python train.py --n_layer=11 --d_model=128 --n_experts=128 --experts_per_token=4 --d_expert=64 --d_shared_expert=0 --activation="xielu" --moe_layers=[0, 1, 2, 3, 4, 5, 6, 7, 8, 9, 10] --router_score="softmax" --normalize_top_k=false --routed_scale=1.0 --balance_loss=0.0193 --balance_bias=false --router_z_loss=0.001 --router_bias=true --init_std_router=0.0301 --lr_router=0.000863 --vocab_size=8192 --norm="rmsnorm" --norm_eps=1e-05 --tie_embeddings=false --optimizer="adamw" --lr=0.00222 --beta1=0.9 --beta2=0.98 --batch_tokens=[16384, 32768] --seq_len=1024 --train_tokens=241900000 --steps=9856 --dataset="wikipedia_en"
Below are experts of layer 5 (counted from 0) of a mixture-of-experts language model. Rows are named router (the router's row for the expert) and show model dimensions 0-63. Each number is 128 + 24 x the weight over its row's rms, rounded and kept within 0 to 255. Numbers have three digits each.
Before each expert's rows: "comes after" lists some tokens at least twice as common just before its tokens as in all text. This comes from a sample of Wikipedia text that the model never trained on. Tokens count by the router's weight.

# expert 58
comes after: " ", " the", " United", ",", "–", "|"
router:129140095116092142146078104124148143092159115143144148143109141122128104144083132088130143129147153098110125152118093085146079117100167110142140104169139154129144166091069137137141133096153156

# expert 20
comes after: "1", "0", "3", "4", "8", "5"
router:117119101113108155170100106140130160112136148149119143115097152154124097152100134125107126097124174130097127136073121075126149152104139117114142097131123113174137135128105113150165093133149147

# expert 50
comes after: "\n", "==", "-", "|", "===", " B"
router:112118117084116138126111106174153166105122165160131152148098137155141088123113114113106108127114141124129125120112118107143145139148149109138119110141106174127164148108146117147194097133170175

# expert 87
comes after: " one", " and", " of", " most", " some", " part"
router:126119128095128141134106122129121128109132152128169162164108159140128100146085160096090120109155162097117128153088090110145105135104147092115131122132096105179183166080180168131136109116141141

# expert 3
comes after: " the", "0", "4", "7", "6", "5"
router:105143125098116163179101138153162116108129150144149155156128150099174087146112140139101086144145149120121188148130086103160135196125144103132141109143122114117133157106104133148146124111154150

# expert 51
comes after: "\n", " ", "9", "o", " name", " Nominated"
router:133105090117122134145115099161124141136149124154185138136140170128145090140086150124105079137120150121099162154134113135160095146103130125121180125157130137124151148096140170145169122097155132

# expert 113
comes after: "-", " M", " New", " the", " R", " H"
router:149103107096116140116091116149158175115142110161146151160110134154135106150097143114121098153145109110113142132112118118115123131129167111126130115156120141176128136092137129141093099096142157

# expert 93
comes after: " ", " the", " a", "1", "9", " as"
router:111104109110088175160106122109129137115136126136123142163120144126151105144097127127121106098127161097118146123120102113120089149156152121120177093158149161136171144090129121152141116113147133

# expert 16
comes after: "0", "3", "2", "6", "8", "4"
router:133148103115114156138131135170193141091160131151129138132082152119152117174125097111121109115161158111124162161140104128130118182086143100119114098172115114167132148139116120155151117093143156

# expert 84
comes after: "d", " D", "e", " E", "ch", "c"
router:136093095105136161178125137121181155127154169146142184144116145179178121124119148125129134091167138127083115131119139146129122135110163117070111136103127135133123162094124175122110120106171172

# expert 111
comes after: " was", "-", " is", " be", "ly", " were"
router:139122124100123167146140101120154136124154136156109124153124141151122111137100164115085137154126144125119172129094088100136129166132135108133158127142131135118159146119150146194169108114134147

# expert 23
comes after: "6", "5", "8", "4", " I", "3"
router:111129098062141131127130113135175130120113148134130112141105151093146113157126106087144083107153142114102148151124124121122144138108173132121155107111166123177164156097133141180139117124163167

# expert 17
comes after: "|", " |", "-", ":", " Best", " a"
router:140122094126113148143086107172130161113114134132116163182117141125143110161102157128096121134123161139130163153130111131145134134082177127079111101155127143126133138105133136179121093129137154

# expert 29
comes after: "s", "ed", " known", " such", " According", " name"
router:163093103118128137140126135143138132090147158164169152156117135100131118160124177099103122136155155099095114171089109141150117164118150105105163090159084147157147169101149139149146083129151143

# expert 59
comes after: " ", " con", " un", " re", " \"", " de"
router:123113107101101139139113143140139143151149139151145132113093157156100114154108166114116132110140141124100118138068158126120100125126176134118124106142170142168164138091147131132159099124130144

# expert 46
comes after: " \"", " (", "\n", ".", " and", "-"
router:141141128126130135124114148138155159118174158148121161151096164163173113162081132120137112129114154118126106159120128104130094122077130146126155130168139157184148128082125129114150114124139165

# expert 123
comes after: " University", " the", " W", " of", " Battle", "|"
router:129104084127122140160106125154127152120125138160142140142124144121153139176111135110116122126182153131124132098115088075141086185095127112125147093132123141179132140118110137155149130116136165

# expert 2
comes after: "8", ".", "9", "0", "6", "1"
router:138097127095130112149084104102145127105146176134111137119090159096169147138112130120109132158107161083112123162088098109104102149116157057102110094121150141144129162115129165138137119136162142

# expert 85
comes after: "0", "2", "9", "1", "8", "5"
router:140109091110116172177111101143137119106183132149144128143120161116155114148118127129108137131148126130095160126129116082130114156114174086108153107175135134157150145094129124163125130122138141

# expert 60
comes after: " a", " F", " the", " his", " of", " A"
router:148123123102093161147141141131127141117131136153147158145122161178164099146144149125124083119159157106107133141125129092124107164136151150104139109154090106143136146130107128147130115093160174

# expert 27
comes after: " in", " the", ",", "|", "In", " of"
router:169115101111098157134088114167140146131139132146125145133122163152138099136107152110112133133160149113096130165144134111136109124101125127133152092163132181130142164102148163125174123092150138

# expert 115
comes after: " |", "\n", ")", ".", "---|---|---|---|", "==="
router:150135110120105128133119116163137187083180143144148125145119126161142119151118131143108098145155138112103169149108137114156114165145133087105141097139119163150155134107136155160169111122134150

# expert 106
comes after: " ", "er", "-", "al", "r", "cor"
router:148101123101129140108086093124139100144155153142118137166121137135142128113073156140115125083122148128092119140089141131160105140085170078107123109125138145110127132126097143140136108132148143

# expert 38
comes after: " |", ",", ".", " where", " and", "See"
router:116153124150115135106123102157138133081165156131164104157111144156153114139120151067131118110142163121134185159116126114163108177137137119115138121128134179126144137094152157133154105113162124

# expert 98
comes after: "ed", "s", " part", " known", " due", " served"
router:113108097092129158130115132170137120092169168155171151155096123132123103165127156103140116133167121107091140166077126146139097150148127114110134094128107166152145176094128161130153085103149139

# expert 68
comes after: " in", ",", " of", " to", " from", " ("
router:112137102111087117158097145133145134115140144155149148147081167114124084139094123097114118118168155127098155126103118084136082134127117097135172105155131163139116157113091146157145119097131157

# expert 107
comes after: " ", " the", "==", "===", ":", "="
router:111125106144082157137071091152116152125127137147144140142090163138141083127115134104099099114139169116104115130145106060137077123073152115126167100165118144146164155085126138144137103113149143

# expert 122
comes after: "9", "0", "8", "7", "it", " January"
router:210134108129104154159122116154175133117136155157139156145111149127126112163141123095126112133119141115124137151115108121107119138146148089115154113159129160135134146138143132142151145101189164

# expert 78
comes after: "9", "s", "y", "0", "o", "z"
router:108110116125152124164127128142141151151134141157169140154125169135145104128113143068119084081151156125080161140147140111127086152131135114080150120162150138123182159107116159154123117107165169

# expert 67
comes after: ".", ",", ").", "),", " (", "\","
router:135112101120105153122110121171155119123185126135165137124095155156140124145086127084097108141120156101121139145132112123141115155100108115126148096152121135115149148093095143129164094101131156

# expert 86
comes after: "s", ".", "ed", ")", " released", " located"
router:154088100085125145156114141147133132116143147179144145156111142134141091147098143110105104112166128120089160148106107094143114148064157102128141105139085145185159149085102149147144109113124154

# expert 57
comes after: "\n", ":", ".", ",", " that", "=="
router:138098118134137180148113103156172119111163124143124156114122152122128105134094162138117115142120169116112144142134124094163106148117132121114161103196115168195126143091147141153133098099146132

# expert 104
comes after: ".", "–", "'", ").", ".\"", "\"."
router:127146097111115154127110129155155118138141160159139132180103156156169064169082106136081102137133145106109130146131124083143090135121136123130184147159154136116124126119100131126136091098144168

# expert 64
comes after: " ", " a", " was", " W", " un", " were"
router:125094123111099150150130104176154133108164129144118140159114184151133101170131130136142114126124167124091123128130135125173128144132165106120139130154135188137148141083130132118171110113152166

# expert 125
comes after: " the", " at", " |", " this", " The", " that"
router:139124101104079143130123097163166171096143146144142148140124142133127093153112160101095135133121168094114102137090120066179119138141145108135146104154146138171140120098108151130134118120132137

# expert 55
comes after: "s", " S", "ad", " A", "ym", " dis"
router:149130115125102123112092150101135147114149155151118157161131153158147128158123150096164134121169142139056121154081136108125100126101173118094126122142126098132167163102102151150143120138132159

# expert 118
comes after: "\n", ",", " |", "|", " (", ":"
router:137127116139124141126125115166166157123140119147172132178116143156130120151066148114141081116126130108094156127139108084097113151136151136114138128170120153151127140125086139149144126119137155

# expert 49
comes after: "1", "2", " (", " was", " Preced", "("
router:134119110124124173149122130160158141096128132151121129139121123141135116167097134097105129126131132097122161164125097095130122172097129113117140153157143160129136152095111163189141110101146169

# expert 30
comes after: " (", " ", "^{", "s", " km", "/"
router:136122106107123122149072128158130137133154128140154146168138135140151109154103126089140126124154139102118124128115121106117084146074135108115125079157139129158121136067103147161193126099130170

# expert 108
comes after: " ", "0", "1", "2", "3", "-"
router:136137107109125143129112101139184141111125132152119162148107137105158096143117149111085117117135164117131163142103105121132134168112123120115130135165129144150120149100143139162131120106144146

# expert 99
comes after: "\n", "==", " ==", ")", " information", "==="
router:145135137113109134127096104178155110075177143138142135169113131106142115138093112139120107109152118130095179148135136124117121148110153116102155119150121168131146130088120146147141118123147138

# expert 18
comes after: " the", " The", " of", " his", " at", "The"
router:140086114080106134139100137149146140108145138132146150142116139155146113136118136047121134133136166086137176132110126070137113185097143142112166085145130139151152174116142148118127108111134142

# expert 56
comes after: " of", ".", "'", "ing", " that", "ed"
router:107121113071104143152081093166151137094135123125151145143141136158160094137117116080106103107152134107135148158118142119128105199095146103129159124144141164165151138102151125135132111115159153

# expert 32
comes after: " the", " The", " a", "The", " New", " an"
router:136088117116124156104094106154141147124162117131166171138104128130120112125118180107089099086144129108092149108112095110144129134114145122116135134134112095136135141105109152146125095099165129

# expert 109
comes after: "\n", " Win", " Year", "Part", "Ar", " part"
router:121144122102124148110089129118125141136116162158113132178104136128175118143111135138139070147130166102139143156140113119145096120132126113101132137154128171140127119127146179156168145126174114

# expert 63
comes after: " ", "0", "2", "1", "8", "–"
router:151142116127114181136102107144143125119158147150141153140117148122126110137106157103080095106153141136105145121102113112127147177110129092132118116180179156145141137117088137167120099097134168

# expert 110
comes after: "0", "5", "7", "6", "4", "8"
router:102120112111134122174131128159131116102176166168138119142116144147170140140086144114123078128177156139122155143114132111130094170162149114087171106146141157123139154104122172172134104090139159

# expert 89
comes after: " of", " in", " to", " from", "\n", " for"
router:147117108089127137130114152170151143099135135161166144125115150132117097119124142099132112106134154138134151131101135089132124154076141115133195102158115158150126143107134137137182113094149154

# expert 74
comes after: "s", "S", "y", "z", "f", "k"
router:153119063118127091140125167148166118103124131149127173169118150170142099152111124102125118118165154122085175144158120098132074117107117108107136126144128147150182150104084145143115145107149158

# expert 5
comes after: " the", " of", "-", "=", ":", ","
router:125125101108107157157082110154146132100152135152164168182101146097115111159094100107125094122149166119110142140112089084118127155114143112148177092162115115122121151111122146161125097099124141

# expert 80
comes after: ",", ".", " that", " where", " of", " those"
router:148086076122124123123076123161126125095168135123136129161115154116178139150098125106083101141137147091130169158122115095143102136112139092117166104143113137128141134080099145136141128125156123

# expert 37
comes after: "\n", " career", " also", "Personal", "History", "=="
router:163127122097123135118105101136142132104160149129124143135127142113120126155132120114115115109116156102131147150133107114164110162113167131116159101163131148156133169121087136143179106132183177

# expert 66
comes after: "s", "-", " ", " S", "S", "|"
router:143121129108111138113133127130173144161120152152143150151088146180141096147114114095120122133156141115107148141128115131121101131107109124118107095152109157135128145101113115137149107111146166

# expert 124
comes after: " was", " is", " were", " are", " had", " has"
router:128113145125101160178131127153139129131161155105160165156112147150144126145111138088123109131131161118149129142098131108124137145125133113110174118141144164148163130093145136145180124137143136

# expert 119
comes after: " in", "-", " In", " of", "–", "In"
router:137124104096125158160098107148140154164114118152126171155106147157161095144112139105126114078144139131123125123085149124104098127077144119109129103121136148154139150133110147141188089094141173

# expert 71
comes after: "'", " ", " with", " for", " of", " and"
router:158112140123124170149118125177180123144135149173099142125118143129137093139099124088058089090148148139114160153108135091140133171089150108116146138174126142101153143111152142142137102088140160

# expert 100
comes after: " the", " |", ",", ";", " for", " at"
router:149124079144109178144089107173129192141169137151148166127091146152163134157131149121122126116172156127080129146092127076153146160119168129122139122141143140132130164078104126145161107121135126

# expert 8
comes after: "|", " made", " was", " medal", " Albums", " is"
router:125141122126125138142124149195129141087126156136145148198097132160135105152133174076136109083151122112135156128133100121151136130126159082121123131139140163125147130110112142133194110138159139

# expert 39
comes after: "0", "9", "1", "2", "8", "7"
router:135116104134115139156121109127157152113164150153167139154098144116141100150097126087112115134145166091127140127128123101155123147101127080132150130164137183153134147100106162163147093079158174

# expert 79
comes after: " E", " A", "3", "E", "T", "2"
router:151125099120101147185119130115160131158142123176143182128092151133142111132128166146132119115152131105106127147130095088088092135130144134108132122119164143130159163109144140160135160088134137

# expert 97
comes after: ".", " as", " of", ",", " with", "\n"
router:114107102114117132176115097163177151120134144150134177145114143134137093122114125130098092130142150116136130180119147112146112159077125103125174130149142161136156150117133134128141096107140123

# expert 19
comes after: "'", " the", " on", "″", " \"", "′"
router:143131109110118163121111142178194129115130142166152142141106152114147089155112123105100116104136151105081147147124096080152106140117138099127134109166127121133135135124118130149127130096125159

# expert 127
comes after: ".", "==", " ==", "===", " =", " ==="
router:161138118117111145143109090167167095117160124154125127133103158152139100169118124122092126115142126114115144132119119106130075156138108090118147107150136139157147140114134139180138116103130135

# expert 92
comes after: " a", " an", " his", " the", " was", " her"
router:097165112114098137147119100109150129116151134139142125144102132125128084152110131096120110137149146095093156157116103096158103128160124127111143119141178119105156144100125145140156099131167130

# expert 94
comes after: " has", " had", " He", " he", " have", " not"
router:095112121109089162122148123127112116107164152133146159131112151142143127135104155083096101111138124114118134133119133109105132155152111089141142126163122143105163125086149149144158096122155126

# expert 103
comes after: ")", ",", "9", "8", "2", "6"
router:115124122102116173139101153146174131091143152185164159120139131100118078148117110121131124111153142099104124140118122122162104158143120148149141097165133142150128140076109153148158118107129148

# expert 120
comes after: "==", " a", ".", "-", " the", " b"
router:149146119112107117136139108141184148150134125129131150119073158139162099106105118120141124108130130112109131136130063074129102135114110131119131131158136138111168183125132126152134101110138139

# expert 76
comes after: " to", " he", " would", " not", " who", " and"
router:119109115104141137137148123117155130117159155155131168120097164135114106141090149125109143098143173121091127137111097125145126135158125112119104103148129144149188141104162187157146103119124148

# expert 88
comes after: " ", " (", " $", " to", " syn", " £"
router:127124094130129124136101132128167143114152112157120131151101175127125119163108150108113128105127150151112126137090130107132095146131134123131176124159121161163140153083163128154134139107134143

# expert 95
comes after: " in", "0", " In", "–", "In", " per"
router:186121104138114177134126121147156113129122138148106152136070142135127125153099133089103109141150136132080141159108123071137130139139134090109128123130144133115129149150094131137126088128127176

# expert 72
comes after: ",", "s", " it", "\"", " It", ")"
router:138142106130090166127109126187146139103164138132169164135100128126151133150099144082116097134146138095089170160125137140148110170130146104102157111158146129139142147075103122126169131098142127

# expert 45
comes after: "2", ".", ",", ":", "|", "-"
router:167127094089120156172106121188176139122149148158139156153098140129148127159104125108135135121136152129119144133122103090139109180141146108113148130187122146122148147105132142160146116112146163

# expert 61
comes after: " which", " was", " is", " to", " It", " that"
router:120139101131128104152142081139158115090143164148143180149124146120133096150104125109100086112116141104101145129106137130124134140138127119118152089128136119132124134097144114144154104110133132

# expert 0
comes after: " on", " ", "′", " On", "On", ":"
router:164134118128108164131127130120169141120142148159134157135099136114138091164129141105118126116140206132090138163099122060167131129128115130105149126173136147154162123122104128135124115122112117

# expert 24
comes after: " in", " (", "-", " Country", " of", "–"
router:144143108107091141143119101138156123147137172175105116145115138106136134159128127114155129105141151129118152126111117089116084132084107129106154080144105139137108153101112148158195144098135156

# expert 7
comes after: "5", "1", "3", "0", "6", "4"
router:152107085098112170164126098149153121101111138146144123153111187147142098167115086100116112127131141104116152137130091098158096157150136109104150097155117132155153145105116134166136114105128155